config.toml
num_hidden_layers = 12
hidden_size = 192
n_experts = 80
experts_per_token = 8
normalize_top_k = false
init_std_router = 0.0192
vocab_size = 32000
norm_eps = 1e-05
beta1 = 0.95
train_tokens = 412800000
Below are experts of layer 4 (counted from 0) of a mixture-of-experts language model. Rows are named router (the router's row for the expert), gate (a neuron's input weights, with its number), up (a neuron's input weights, with its number), down (a neuron's output weights, with its number) and show model dimensions 96-191. Each number is 200 + 30 x the weight over its row's rms, rounded and kept within 0 to 999.
After each expert's rows: "gets" lists some tokens that make up at least twice as much of what it gets as of all text; "comes before" lists some tokens at least twice as common just after its tokens as in all text. This comes from a sample of Wikipedia text that the model never trained on. Tokens count by the router's weight.

# expert 38
router,181,188,262,203,200,194,196,181,148,262,160,215,183,208,200,186,191,167,164,261,264,202,205,227,155,122,171,198,204,191,216,211,233,202,170,230,193,207,213,248,194,190,200,133,185,238,186,266,237,175,181,245,203,225,198,249,150,170,214,193,208,186,232,182,193,168,195,156,221,204,188,195,197,220,196,193,233,179,176,203,190,165,201,203,169,181,211,249,179,175,224,158,212,175,225,211
gate0,167,187,252,231,188,251,233,235,223,219,246,201,219,232,260,192,216,175,183,232,201,204,185,193,192,244,195,214,138,194,197,230,158,189,172,224,150,195,158,203,204,239,223,198,190,238,170,160,191,164,197,224,118,198,150,251,234,242,185,225,196,211,204,184,235,183,198,184,181,166,165,202,255,199,199,236,262,184,164,237,119,211,171,232,204,226,145,167,169,213,195,183,204,204,256,213
up0,176,191,226,271,172,237,191,233,214,241,227,189,195,218,271,193,255,186,165,231,182,206,199,170,222,211,164,192,135,231,222,205,174,201,159,262,169,206,163,195,179,215,242,235,169,215,188,174,154,166,156,257,141,229,178,241,209,220,198,201,164,214,197,192,227,192,193,178,195,149,200,210,237,171,192,231,248,217,176,207,154,176,198,204,191,239,144,205,222,225,174,214,236,204,259,192
down0,164,216,180,239,209,181,145,196,180,233,161,236,228,215,224,173,222,175,245,217,229,252,202,228,182,173,181,179,247,256,174,165,198,205,262,191,238,135,174,219,243,177,239,217,181,202,186,214,169,160,202,215,155,240,203,235,237,178,181,220,188,235,275,155,172,157,157,167,161,224,214,231,213,169,240,171,194,197,185,215,252,168,174,156,161,178,177,141,251,178,242,189,216,230,213,198
gate1,195,174,146,203,206,181,181,214,190,227,210,186,196,187,195,205,176,203,216,150,221,205,196,182,219,160,255,165,177,142,217,245,209,190,191,191,213,166,134,163,188,246,160,198,220,188,254,181,208,223,187,154,147,210,183,214,191,214,199,188,157,205,184,195,174,234,148,212,238,194,209,222,198,213,217,152,165,175,157,181,159,244,127,221,168,211,248,223,150,201,182,194,202,256,200,181
up1,162,238,241,207,235,268,209,178,257,195,225,199,198,197,187,233,236,194,182,212,166,186,209,206,249,196,170,211,185,200,143,162,186,232,175,220,222,227,200,252,191,142,250,210,193,215,209,154,198,124,216,119,220,204,236,143,243,193,213,207,194,182,222,230,193,204,193,189,154,180,187,193,217,199,226,267,237,215,163,231,208,131,218,164,208,171,185,204,260,217,258,196,186,178,184,179
down1,149,197,211,225,217,200,186,191,204,224,203,199,180,238,183,184,230,180,166,108,195,228,197,233,197,171,223,123,215,243,161,235,227,182,201,189,222,191,235,178,168,182,173,204,257,272,136,213,198,175,194,201,198,149,195,151,167,201,190,173,244,231,190,182,180,244,142,152,187,230,205,165,197,218,211,250,199,224,211,215,163,179,183,156,202,215,194,205,153,217,217,220,182,210,242,174
gate2,218,179,240,195,207,209,204,150,196,182,195,226,251,147,235,209,222,267,166,193,215,186,199,200,195,178,219,182,233,208,177,238,183,209,197,203,181,201,171,204,145,137,235,192,166,240,197,204,187,171,228,163,145,231,179,247,185,221,187,211,172,151,240,142,216,199,245,174,180,252,195,162,183,193,190,200,251,173,186,217,201,175,221,196,165,212,231,218,210,174,185,216,210,139,254,238
up2,195,211,174,169,186,210,201,250,185,200,216,176,140,253,175,168,193,148,215,206,169,217,196,222,206,214,167,212,147,176,214,161,212,177,177,202,197,206,213,195,225,268,155,208,220,190,212,195,200,216,198,204,234,163,225,166,231,159,231,200,200,210,166,245,151,189,154,226,234,147,222,197,218,221,216,207,179,205,227,213,187,246,192,199,253,175,149,205,168,244,233,199,183,254,116,186
down2,181,228,196,217,201,152,193,218,256,194,126,182,188,198,145,211,148,205,217,201,194,243,197,188,211,191,197,185,186,198,230,202,229,194,211,200,285,219,183,227,213,191,198,213,208,185,169,187,198,187,239,186,155,245,201,232,194,172,253,158,216,156,218,147,191,180,238,180,226,211,167,245,220,214,253,243,219,141,226,227,172,229,215,182,250,181,154,243,218,169,224,136,198,188,147,145
gets: " 3", " 2", " ", " 0", " 1", " War"
comes before: ",", ".", " (", "\"", "th", " War"

# expert 1
router,199,166,208,223,167,212,246,242,172,194,178,198,225,161,155,187,246,234,200,172,168,182,175,173,192,141,179,185,244,143,231,165,195,226,176,130,209,182,169,159,197,216,212,186,252,251,230,217,165,214,208,230,221,213,235,158,203,174,188,217,198,170,181,253,209,150,165,221,197,267,205,229,169,201,201,200,176,231,196,156,209,242,243,157,159,250,223,206,203,214,222,204,196,230,209,204
gate0,184,203,189,190,222,246,168,198,182,254,180,177,246,190,229,189,222,181,184,181,183,221,227,257,239,181,196,191,182,169,239,275,225,243,209,211,146,210,239,206,245,196,242,214,166,209,221,177,186,181,159,230,213,208,165,187,236,207,126,235,206,139,193,240,125,181,178,180,218,141,249,205,194,148,242,215,209,217,184,223,183,150,231,184,222,218,180,228,210,168,146,149,188,193,229,179
up0,158,228,210,268,172,203,176,221,230,186,174,206,146,199,187,220,178,201,105,208,189,181,185,181,234,243,177,208,239,223,131,230,215,163,217,193,206,208,157,221,174,192,272,211,192,192,142,217,212,216,252,173,181,157,180,225,159,161,213,217,166,185,201,262,190,219,235,200,212,207,181,187,186,203,162,170,195,153,219,187,194,196,164,273,148,184,193,235,232,191,187,197,192,140,147,244
down0,207,194,219,200,150,240,199,218,215,178,181,221,188,221,200,190,187,243,215,193,183,195,190,178,144,196,188,253,168,184,277,172,190,151,215,179,182,201,183,213,180,220,139,180,219,191,232,212,232,192,209,193,176,261,227,189,201,240,218,174,187,259,176,195,221,195,184,166,199,245,219,237,201,238,179,227,165,198,182,220,182,245,139,205,187,180,236,177,154,150,197,219,199,223,145,180
gate1,191,185,202,157,213,277,221,214,160,181,171,203,220,209,179,256,164,225,246,232,201,181,228,191,162,181,198,190,247,243,236,169,194,184,195,200,180,199,243,206,205,228,177,160,222,197,181,215,155,198,233,228,192,223,163,199,191,246,178,261,169,171,236,157,193,208,192,178,197,257,176,187,199,179,200,186,245,204,180,189,168,255,229,182,174,181,129,195,194,149,241,177,216,204,186,206
up1,195,229,201,186,222,96,178,226,226,244,213,152,202,143,217,155,241,175,163,167,191,248,157,206,225,225,200,213,169,172,156,223,199,241,223,205,205,183,173,231,201,167,263,233,186,175,201,160,232,198,189,159,209,214,199,189,200,132,225,152,207,208,172,237,250,235,221,189,200,156,179,230,194,188,202,259,170,216,212,205,251,166,186,236,175,219,275,217,188,207,169,193,165,218,174,175
down1,214,206,218,175,199,182,175,266,227,196,250,158,187,144,171,189,223,171,198,207,218,185,204,197,209,261,211,239,147,216,203,189,243,251,189,194,156,154,216,208,216,263,222,232,161,207,214,100,256,204,180,172,205,215,170,184,208,130,160,194,146,227,205,199,175,212,130,148,235,163,188,198,221,196,186,199,162,224,209,175,236,158,221,218,159,192,163,199,200,223,176,238,175,222,192,177
gate2,182,158,203,205,205,186,255,184,185,212,196,185,165,201,179,214,159,230,188,164,188,247,205,224,137,206,188,205,178,198,210,192,252,210,203,178,199,221,149,258,231,215,233,142,216,197,209,221,220,213,197,201,146,221,199,221,231,203,189,207,148,169,176,192,196,216,187,161,212,201,176,291,147,221,221,189,152,164,195,217,171,226,183,190,219,218,222,210,162,196,198,186,252,246,164,259
up2,218,219,181,195,180,210,195,194,236,209,214,205,205,212,208,184,224,164,215,225,210,143,176,163,257,190,219,204,209,187,173,196,156,194,193,209,205,182,223,158,185,196,183,260,162,173,166,192,171,198,224,172,250,157,207,165,192,195,216,172,257,237,212,197,233,199,213,234,181,233,234,128,253,186,184,169,223,241,224,209,238,172,223,204,185,197,167,198,205,217,229,204,133,175,211,127
down2,158,210,193,182,216,192,235,202,219,219,171,187,163,252,184,224,216,164,176,247,185,180,265,183,204,201,203,206,190,189,144,239,180,157,233,237,177,190,200,187,158,221,182,230,218,167,157,171,229,256,225,274,184,183,142,188,208,213,243,213,167,269,147,213,182,209,157,208,203,171,197,181,182,187,217,231,223,175,200,194,211,182,209,161,195,204,151,198,222,166,220,242,212,192,194,217
gets: " |", "|", ";", ":", " Total", " •"
comes before: " ", " 0", " 1", " 2", " 3", " 4"

# expert 37
router,176,233,161,174,184,214,231,189,217,263,237,211,196,158,228,220,262,139,244,167,240,224,224,235,223,168,192,197,198,176,173,213,210,229,207,214,186,165,161,186,163,183,215,200,172,169,219,212,179,139,219,178,139,197,247,190,191,186,160,186,208,150,198,204,194,219,164,130,189,189,192,245,191,171,190,190,213,211,163,217,234,234,213,237,166,197,230,152,217,177,186,191,202,241,168,216
gate0,212,206,228,186,213,189,160,238,222,145,215,220,143,140,200,213,182,203,148,178,196,194,228,171,223,166,182,194,197,211,203,158,245,177,202,257,214,214,180,188,192,203,166,148,237,239,220,190,185,269,229,219,173,220,199,208,203,213,198,200,161,200,227,272,196,216,187,194,228,158,146,180,183,260,202,168,253,167,251,183,186,223,236,195,174,202,224,249,149,192,226,260,238,192,192,185
up0,234,184,158,206,186,228,228,154,197,229,174,149,189,211,163,174,227,187,197,214,234,168,212,209,191,214,213,164,168,199,212,249,215,213,188,176,191,153,248,154,238,191,209,295,204,175,193,225,182,233,212,194,180,215,129,186,161,215,193,179,231,225,203,178,211,172,211,232,202,173,205,220,196,164,150,235,119,190,208,185,236,129,198,193,178,208,150,186,218,212,215,196,151,287,217,168
down0,215,192,165,236,253,211,173,223,132,155,253,205,239,209,188,192,145,178,231,198,237,222,281,223,177,181,215,168,184,175,232,211,189,215,223,229,233,192,219,235,115,207,199,192,181,223,158,235,181,191,226,157,194,213,195,141,202,242,159,234,140,151,198,222,202,183,186,201,188,178,187,208,189,152,79,194,211,208,237,180,219,205,260,235,214,144,194,221,186,178,221,250,182,203,223,174
gate1,185,217,182,187,192,190,204,248,220,195,224,212,267,157,177,204,170,200,158,216,199,188,226,191,207,172,220,191,195,159,190,203,186,182,205,160,195,211,173,201,200,218,227,179,201,251,176,252,268,231,168,144,197,196,222,207,217,172,183,239,213,192,244,235,178,178,251,221,206,215,213,192,202,207,223,188,142,197,197,216,192,182,165,223,200,184,213,236,204,183,199,167,226,243,158,250
up1,170,219,214,199,187,212,192,216,226,208,228,214,226,169,158,220,184,216,183,242,209,158,254,197,196,184,214,219,225,183,211,168,204,190,185,138,241,201,165,207,191,213,204,181,203,215,191,243,262,227,189,177,187,169,220,157,180,162,202,226,208,213,238,230,168,175,250,223,220,199,220,189,192,178,225,149,137,207,195,210,204,181,163,222,184,187,188,220,218,210,186,163,232,212,181,240
down1,196,218,156,189,137,191,181,186,181,175,239,175,211,245,193,230,183,184,270,215,156,209,279,240,156,206,244,221,222,203,235,156,162,167,184,178,163,211,221,181,139,217,236,196,208,223,191,188,146,267,219,234,206,154,165,197,233,145,221,156,181,200,167,189,192,232,221,185,228,214,195,237,171,153,207,167,258,269,211,188,151,165,206,229,261,209,197,188,231,237,196,226,169,188,182,187
gate2,218,244,240,178,224,181,175,216,154,190,225,219,201,210,261,194,194,201,180,201,175,260,213,195,161,248,172,258,204,194,180,157,253,227,205,227,196,183,195,113,200,199,211,205,139,167,223,227,198,148,229,243,198,164,178,208,186,177,179,213,185,190,231,184,186,207,192,223,182,171,190,178,167,192,214,195,184,190,180,169,200,239,185,193,200,158,250,238,205,229,139,203,159,180,213,212
up2,180,193,220,215,157,220,190,193,134,155,198,198,217,148,271,231,220,210,178,247,189,192,222,195,203,256,243,226,200,201,234,232,171,201,206,178,240,234,172,148,225,151,174,180,201,248,186,203,201,180,212,170,169,208,157,237,192,212,233,225,165,188,185,147,205,148,224,192,191,139,230,186,194,162,180,143,172,200,228,195,190,219,220,255,217,184,228,215,158,220,217,182,146,228,228,241
down2,179,163,184,226,207,227,222,143,180,235,171,190,208,202,143,208,208,215,175,240,240,196,134,207,216,195,205,185,170,224,167,225,243,196,158,183,203,207,175,199,217,191,173,196,187,154,164,191,239,206,124,179,190,155,164,167,213,181,215,255,219,182,172,203,222,222,193,264,254,214,195,192,227,234,209,232,237,186,202,231,194,203,176,141,225,228,180,222,209,175,202,202,235,205,177,176
gets: ",", " and", " or", " but", " &", "),"
comes before: " and", " the", " but", " which", " he", " including"

# expert 10
router,171,248,228,200,259,233,189,242,207,178,212,227,235,195,155,183,208,204,190,168,198,190,217,262,184,217,208,223,206,191,158,191,222,159,236,157,171,203,155,208,172,176,181,230,225,198,193,275,192,161,226,210,247,233,206,234,101,162,242,155,198,179,173,243,196,218,172,176,175,239,203,222,210,226,192,186,200,256,206,228,232,163,188,248,110,210,216,186,196,219,157,182,187,211,182,199
gate0,158,194,204,261,230,279,218,250,154,213,225,239,213,204,192,171,195,230,181,239,204,206,187,217,204,205,244,208,182,192,220,222,233,179,208,277,129,198,198,227,210,235,229,196,213,207,243,211,194,195,178,155,207,158,211,207,202,235,234,186,233,217,209,192,234,195,220,219,197,237,208,239,296,194,186,179,172,199,163,204,216,187,166,195,179,207,161,143,166,196,145,201,199,223,207,175
up0,153,195,234,243,262,242,255,220,213,211,192,229,210,221,237,220,200,191,238,204,207,216,150,187,261,193,196,190,235,183,235,162,200,226,230,237,181,181,195,209,200,233,220,166,171,194,267,209,197,228,201,167,202,203,222,194,246,213,206,225,284,293,172,173,210,222,216,168,167,222,191,234,271,184,160,182,174,159,176,194,216,176,181,197,181,154,144,179,207,216,185,234,201,237,228,159
down0,242,176,215,175,213,253,184,243,204,193,196,205,209,202,236,226,178,230,224,207,198,247,196,191,229,207,188,243,197,176,183,162,200,181,184,189,214,173,184,229,149,171,222,212,161,194,204,191,200,202,220,238,255,230,165,183,195,183,257,293,240,220,211,180,222,255,160,217,171,191,171,204,251,239,219,169,275,203,207,152,247,196,188,180,202,161,211,216,189,232,233,203,211,184,237,172
gate1,221,211,150,173,222,211,223,243,219,184,223,244,173,166,177,188,178,205,206,232,178,190,261,163,234,218,174,172,193,237,155,163,202,195,166,151,162,240,141,220,192,208,214,208,239,200,247,199,263,248,210,213,181,179,246,247,184,173,185,182,214,245,189,187,209,185,143,210,229,158,215,177,228,177,168,191,172,256,218,238,222,207,250,152,256,198,164,199,226,208,180,133,176,207,123,215
up1,192,181,182,238,241,201,225,192,164,232,246,197,217,195,231,205,231,225,213,147,199,203,148,218,219,207,246,235,172,152,283,210,237,184,184,270,173,199,194,159,165,172,252,253,171,190,222,181,210,188,307,184,211,190,196,187,211,222,161,178,192,268,200,187,235,189,212,198,211,223,200,215,187,267,152,226,141,160,178,192,236,165,164,213,202,236,225,221,234,161,224,151,204,236,160,202
down1,190,213,215,149,218,191,159,188,185,229,190,191,251,241,212,158,203,142,165,231,198,159,209,227,126,145,213,257,156,226,182,211,219,207,237,215,247,237,200,188,169,190,186,237,198,173,186,250,203,203,184,237,187,253,206,249,193,223,213,262,221,178,193,188,206,218,208,188,204,215,185,253,176,215,215,264,225,164,163,217,163,270,227,192,179,176,245,145,218,169,227,194,188,215,229,244
gate2,235,240,171,209,190,221,199,220,183,219,200,225,245,186,191,190,188,203,196,210,128,215,206,253,194,199,113,241,224,133,222,237,231,224,170,218,224,166,212,182,170,176,210,171,211,206,181,186,171,189,159,177,284,194,182,183,224,185,186,217,197,181,183,171,199,170,248,212,140,223,212,208,163,237,220,213,182,223,201,225,257,228,205,182,221,198,156,216,195,207,177,177,209,141,181,159
up2,240,191,194,225,182,159,218,208,184,160,227,205,251,228,215,190,149,264,195,245,204,218,176,241,174,240,162,222,247,146,215,222,229,200,176,212,189,210,211,167,162,157,184,203,200,234,216,148,178,198,152,215,256,187,201,133,178,149,189,239,204,184,217,155,235,174,213,206,172,239,228,198,178,236,193,175,176,203,193,214,236,227,199,168,239,192,177,211,167,172,209,116,217,196,168,209
down2,137,197,159,186,219,199,201,221,197,212,188,180,244,212,188,131,183,160,249,199,246,208,233,187,169,192,171,240,184,176,205,193,233,191,145,213,234,211,221,177,207,215,235,196,198,188,179,219,123,197,163,184,217,233,206,188,188,127,201,200,209,218,228,246,195,240,178,210,189,201,232,172,156,198,176,167,219,206,189,221,226,193,254,211,193,194,180,194,235,218,195,242,168,201,210,163
gets: " to", " of", " from", " in", " with", " the"
comes before: " the", " be", " a", " his", " its", " an"

# expert 20
router,163,252,193,166,211,220,157,183,172,251,161,231,219,167,204,196,236,179,188,255,184,210,200,263,159,241,228,259,171,208,167,179,187,231,171,184,230,227,145,149,174,157,217,211,190,170,187,176,266,127,191,225,166,187,196,189,201,166,232,205,202,176,147,196,183,226,230,221,184,166,189,212,175,201,191,163,217,218,167,209,223,173,222,147,156,193,236,192,211,120,216,174,192,127,197,236
gate0,197,218,201,164,259,185,231,225,207,232,221,184,169,214,222,153,223,193,200,253,198,166,206,149,199,198,166,172,274,239,165,185,275,166,237,204,221,243,163,206,196,248,186,241,204,191,249,191,255,187,172,205,201,152,195,210,191,195,184,225,233,238,263,219,190,256,231,192,182,207,214,259,200,190,205,165,205,176,219,201,226,197,184,201,176,167,188,220,210,266,205,186,212,177,202,180
up0,184,268,188,185,234,149,260,190,234,207,224,169,105,208,233,174,194,223,160,256,239,187,235,153,234,176,216,163,262,189,191,165,246,203,230,245,251,220,157,180,176,222,227,225,222,226,221,227,219,218,239,145,184,196,153,203,199,203,160,199,263,256,240,228,203,210,263,214,203,226,182,251,171,203,200,168,244,206,169,206,233,197,185,207,214,212,178,184,188,234,220,215,234,168,201,164
down0,145,211,213,174,159,178,205,221,203,212,174,208,182,188,148,185,214,238,225,168,228,171,165,201,195,210,200,166,243,212,206,181,259,177,186,180,170,206,148,201,211,169,228,231,147,176,225,250,206,244,213,151,227,182,244,147,204,133,158,239,200,185,178,191,221,235,228,221,262,176,189,229,214,240,177,158,214,185,163,223,253,192,143,175,237,193,197,183,230,154,184,190,166,181,232,205
gate1,108,209,163,181,233,214,225,187,235,200,169,232,201,219,202,205,215,217,218,218,198,230,248,214,195,166,180,225,184,157,121,195,217,235,195,231,199,210,217,177,224,203,202,205,224,241,177,155,172,159,222,181,179,166,204,153,229,225,263,200,211,218,165,189,252,195,217,200,210,186,229,200,212,196,193,184,197,164,211,250,192,226,198,196,221,223,167,155,174,214,199,225,202,169,238,191
up1,228,206,209,237,202,167,190,236,132,200,263,199,259,170,192,209,191,177,194,170,185,175,229,195,197,203,204,206,185,223,238,179,197,163,192,206,200,190,147,219,194,178,172,218,208,192,242,199,225,222,165,200,262,247,223,227,217,114,138,188,161,218,180,199,192,238,179,195,193,172,187,207,207,220,203,194,171,214,198,189,204,205,200,179,191,189,237,265,209,161,207,178,158,233,152,210
down1,199,262,212,185,156,222,198,190,175,171,192,219,167,191,169,182,181,188,178,217,188,200,212,193,186,253,235,211,172,205,207,203,181,201,225,199,203,186,207,227,199,184,156,279,164,209,201,172,185,219,144,190,247,212,173,280,219,162,192,188,172,219,194,202,236,201,187,233,201,203,181,217,202,216,210,155,198,197,103,182,207,231,235,202,157,213,231,247,149,199,198,181,190,205,191,202
gate2,212,196,207,198,107,187,259,181,206,254,193,223,195,219,197,180,234,250,201,220,205,216,189,180,239,156,167,177,182,219,166,180,164,202,236,141,254,186,168,226,160,171,163,149,199,220,211,234,149,211,231,203,153,203,211,274,190,219,186,199,180,211,173,198,178,234,257,154,207,198,162,223,193,228,183,225,200,220,196,232,234,195,199,187,192,223,206,215,217,209,149,191,195,171,185,215
up2,178,165,201,216,172,225,138,191,222,217,156,173,229,218,195,194,247,181,261,201,206,166,208,183,260,211,208,205,156,218,197,181,206,212,251,223,248,232,216,255,185,177,222,220,244,169,178,242,200,219,271,245,208,171,205,185,160,213,219,136,220,215,208,188,175,247,192,163,256,241,182,221,205,150,189,191,208,194,204,199,183,182,213,238,244,204,245,192,215,146,187,213,184,143,214,187
down2,148,223,196,226,207,215,258,225,198,195,239,156,230,168,215,216,181,187,148,251,176,255,217,200,187,195,197,166,159,176,248,239,209,213,186,187,146,173,214,198,215,153,218,175,207,193,191,186,207,220,186,186,177,221,242,222,202,150,161,211,231,169,226,212,186,172,219,200,205,163,209,205,195,197,111,152,166,204,210,209,185,235,227,158,194,202,227,205,124,207,213,201,194,247,216,170
gets: ",", " in", " and", " at", "),", " for"
comes before: " the", " and", " which", " where", " a", " he"

# expert 8
router,167,278,211,204,270,230,211,189,192,216,198,178,196,168,183,200,245,229,203,173,179,258,251,259,186,230,198,239,205,231,154,208,228,188,195,200,149,187,141,162,178,158,211,170,209,180,171,151,240,143,208,188,135,202,173,156,195,197,226,207,204,185,172,205,208,209,241,193,167,195,213,188,178,214,202,165,209,218,152,233,214,178,205,185,211,223,238,213,219,158,215,173,184,196,177,219
gate0,226,217,240,147,238,251,154,190,201,183,203,269,203,155,183,230,215,242,157,205,184,234,256,171,202,158,203,226,209,281,198,171,184,211,237,220,183,188,155,177,215,171,182,220,212,225,230,154,184,181,196,185,161,197,232,203,156,205,208,164,187,164,148,187,197,221,244,229,130,201,133,201,222,221,199,216,156,201,193,217,214,183,199,149,156,241,195,194,168,193,190,163,231,158,158,242
up0,206,225,243,145,229,227,156,197,219,174,207,251,219,187,186,215,207,248,177,187,189,230,229,170,176,178,227,184,208,265,224,180,205,194,217,209,184,203,157,188,213,172,172,206,203,217,244,141,208,194,175,167,153,205,235,205,161,234,194,178,183,182,145,201,204,225,234,235,139,189,133,216,201,207,211,214,174,188,176,227,233,176,197,130,157,228,216,184,177,196,181,184,238,161,165,283
down0,170,194,250,183,140,150,222,236,226,228,225,247,216,195,214,153,192,230,192,199,206,179,224,202,185,233,198,163,224,163,174,185,213,212,159,272,235,195,232,178,187,240,238,193,225,188,170,261,220,225,178,227,191,232,206,242,176,236,187,210,212,218,172,192,189,144,227,163,221,138,214,210,184,245,206,206,249,235,151,205,227,217,213,228,208,131,217,205,236,145,198,213,178,219,204,185
gate1,212,244,196,183,186,195,277,166,161,246,184,209,175,182,164,233,201,222,172,201,144,278,201,156,181,166,173,209,204,200,175,241,175,214,199,206,241,193,160,177,178,186,172,181,224,245,237,190,174,232,240,126,210,239,198,220,255,203,190,172,187,257,174,228,192,185,190,222,190,181,240,165,167,197,187,199,159,193,188,228,157,209,194,262,206,186,164,153,222,218,207,174,222,257,209,132
up1,264,159,235,197,130,224,180,250,219,234,180,197,148,148,174,157,187,183,170,231,149,231,198,215,209,203,207,199,179,190,185,184,156,183,193,152,185,166,221,178,241,178,139,223,193,195,148,193,176,233,186,203,204,156,214,191,219,206,216,208,248,238,187,250,202,201,178,141,208,191,219,208,244,200,200,198,204,174,138,173,194,234,165,160,168,207,160,239,194,243,171,284,191,225,178,152
down1,167,207,166,175,191,239,180,167,165,230,182,219,214,174,224,193,198,199,203,222,205,205,208,173,171,233,244,205,170,220,216,236,202,248,194,167,235,144,214,169,201,180,158,176,189,251,246,182,148,190,231,187,185,233,239,195,217,197,206,230,238,204,179,159,184,194,199,189,165,171,145,157,157,181,172,172,281,181,198,225,224,212,203,186,182,191,201,132,268,145,209,140,172,218,222,156
gate2,137,199,211,188,208,269,191,176,155,165,166,269,162,196,215,197,210,174,191,223,175,202,205,163,191,202,221,162,190,193,160,213,217,211,223,186,155,236,212,208,163,212,229,228,145,158,226,205,215,249,179,171,214,163,213,169,147,197,234,185,149,195,209,217,198,155,153,206,226,186,236,158,151,168,215,171,162,184,182,237,237,247,212,207,167,171,179,188,213,196,194,225,194,181,171,169
up2,121,185,224,183,192,212,213,170,130,232,182,228,208,218,237,191,164,184,227,188,204,185,190,206,134,264,248,214,223,202,203,131,231,197,204,169,206,164,194,231,194,208,214,254,130,180,232,220,207,258,201,247,216,141,218,193,184,241,215,250,159,245,198,202,199,198,161,186,192,202,233,194,163,169,214,152,208,210,124,175,183,146,181,257,210,226,198,221,178,167,208,239,182,185,168,175
down2,242,207,181,235,188,159,258,161,255,222,159,206,192,227,173,226,131,213,194,205,226,205,227,238,258,170,203,218,244,185,160,199,181,210,219,195,231,213,141,207,224,178,164,177,207,183,130,121,204,141,159,229,227,187,194,195,239,218,190,220,224,160,215,188,229,192,184,242,227,184,162,271,209,221,145,143,213,195,127,189,230,189,233,162,231,174,163,215,217,192,171,181,206,232,259,197
gets: " in", ",", " of", " and", " on", " for"
comes before: " the", " a", " his", " which", " an", " its"

# expert 7
router,189,245,254,190,264,220,210,215,238,151,149,192,254,205,194,189,195,202,177,179,202,245,223,184,233,224,198,217,226,221,165,195,261,162,263,164,160,187,148,222,218,173,216,188,202,211,188,202,224,232,195,191,165,239,210,190,177,165,250,173,204,150,186,220,219,260,191,157,177,258,239,171,195,181,186,185,238,246,225,238,253,148,172,198,194,196,253,237,209,191,183,197,158,180,189,172
gate0,222,195,237,201,205,192,203,181,247,194,253,233,177,222,144,274,193,206,217,187,212,192,242,173,132,205,210,182,231,175,195,173,248,244,236,218,209,213,163,200,216,240,167,179,245,198,210,233,193,143,182,184,152,231,199,160,190,211,255,220,199,190,214,232,206,195,161,166,213,180,186,199,137,240,219,185,172,195,224,193,253,230,257,150,194,169,197,224,141,217,150,198,288,222,230,139
up0,220,190,196,187,214,195,224,175,220,225,220,210,145,234,177,211,223,232,240,147,223,175,173,153,210,253,205,204,227,166,182,130,188,220,255,207,183,214,146,170,225,187,237,146,200,232,202,200,251,152,218,262,166,209,228,201,182,193,214,186,220,213,211,207,219,197,164,199,197,171,196,223,163,203,166,222,209,117,210,240,214,209,259,183,171,139,187,205,143,229,232,166,231,184,248,147
down0,145,164,179,157,212,236,220,192,263,176,170,190,193,136,269,155,138,213,154,167,183,183,226,208,238,207,206,233,191,175,245,197,206,207,190,219,184,177,197,207,232,221,224,271,161,218,213,195,196,248,160,211,240,183,156,189,183,193,186,232,280,177,161,208,189,179,229,245,136,213,175,177,278,150,229,225,240,237,203,136,196,224,185,205,224,195,238,204,177,189,209,154,159,155,178,209
gate1,197,179,233,202,166,187,221,180,177,222,174,223,267,170,174,177,179,198,188,175,181,165,192,160,141,188,184,182,184,227,199,207,158,233,242,184,194,215,213,162,189,172,205,200,203,206,201,188,244,226,191,211,227,254,191,211,168,177,198,227,170,199,240,208,244,202,260,206,206,231,203,148,136,121,170,181,172,162,191,232,194,234,179,184,176,197,185,183,211,197,233,214,157,107,234,186
up1,168,167,232,157,222,171,213,181,173,197,222,172,218,237,265,207,210,239,220,217,185,205,208,174,210,203,253,181,249,218,193,187,153,202,247,182,187,226,209,196,164,212,233,233,243,192,183,190,168,198,170,243,148,153,242,213,174,125,220,205,140,220,258,191,228,178,184,214,204,217,233,236,223,196,179,208,253,174,219,223,221,230,248,252,209,192,231,222,193,136,201,215,187,176,222,223
down1,238,226,188,248,235,189,229,174,206,186,217,232,204,231,182,201,224,165,204,204,252,201,272,221,164,233,153,221,236,146,239,212,206,233,159,201,184,172,193,172,206,230,212,188,216,246,209,220,219,204,228,162,234,221,157,188,181,181,184,185,225,186,164,250,171,160,162,189,227,142,172,186,172,213,204,209,162,217,182,191,205,188,164,219,220,214,217,203,220,206,137,207,240,220,186,252
gate2,163,199,198,221,217,209,177,201,146,190,250,172,202,242,236,199,171,210,173,228,196,168,189,256,142,190,250,168,176,179,219,174,252,166,174,226,200,225,207,232,213,204,202,263,192,283,229,173,195,179,204,217,221,208,187,150,247,183,224,265,227,194,206,174,242,198,257,265,206,214,180,165,223,185,183,152,219,214,175,230,160,194,196,220,185,232,177,190,204,200,201,256,250,194,192,211
up2,246,272,175,184,200,206,244,248,221,206,193,214,200,176,172,197,186,195,225,201,185,206,206,162,239,223,177,226,246,200,150,176,199,216,198,203,190,178,167,172,178,190,208,157,255,150,186,256,192,203,215,200,156,167,233,201,194,180,193,192,205,230,194,196,170,197,165,201,178,210,205,241,176,179,185,250,183,226,191,152,194,195,194,207,195,172,216,193,152,279,170,150,160,229,219,175
down2,198,189,221,189,223,174,243,253,242,194,121,213,199,252,187,183,157,197,231,159,215,153,260,158,213,202,165,213,178,241,185,260,192,193,216,193,237,179,206,203,187,184,179,219,189,143,245,168,239,209,176,185,144,229,135,292,169,195,211,194,204,210,189,192,211,218,181,201,207,220,182,205,175,255,231,266,197,146,179,202,225,203,185,168,229,274,180,231,162,167,153,149,149,212,170,221
gets: " in", " of", " to", " by", " for", " on"
comes before: " the", " a", " his", " its", " their", " an"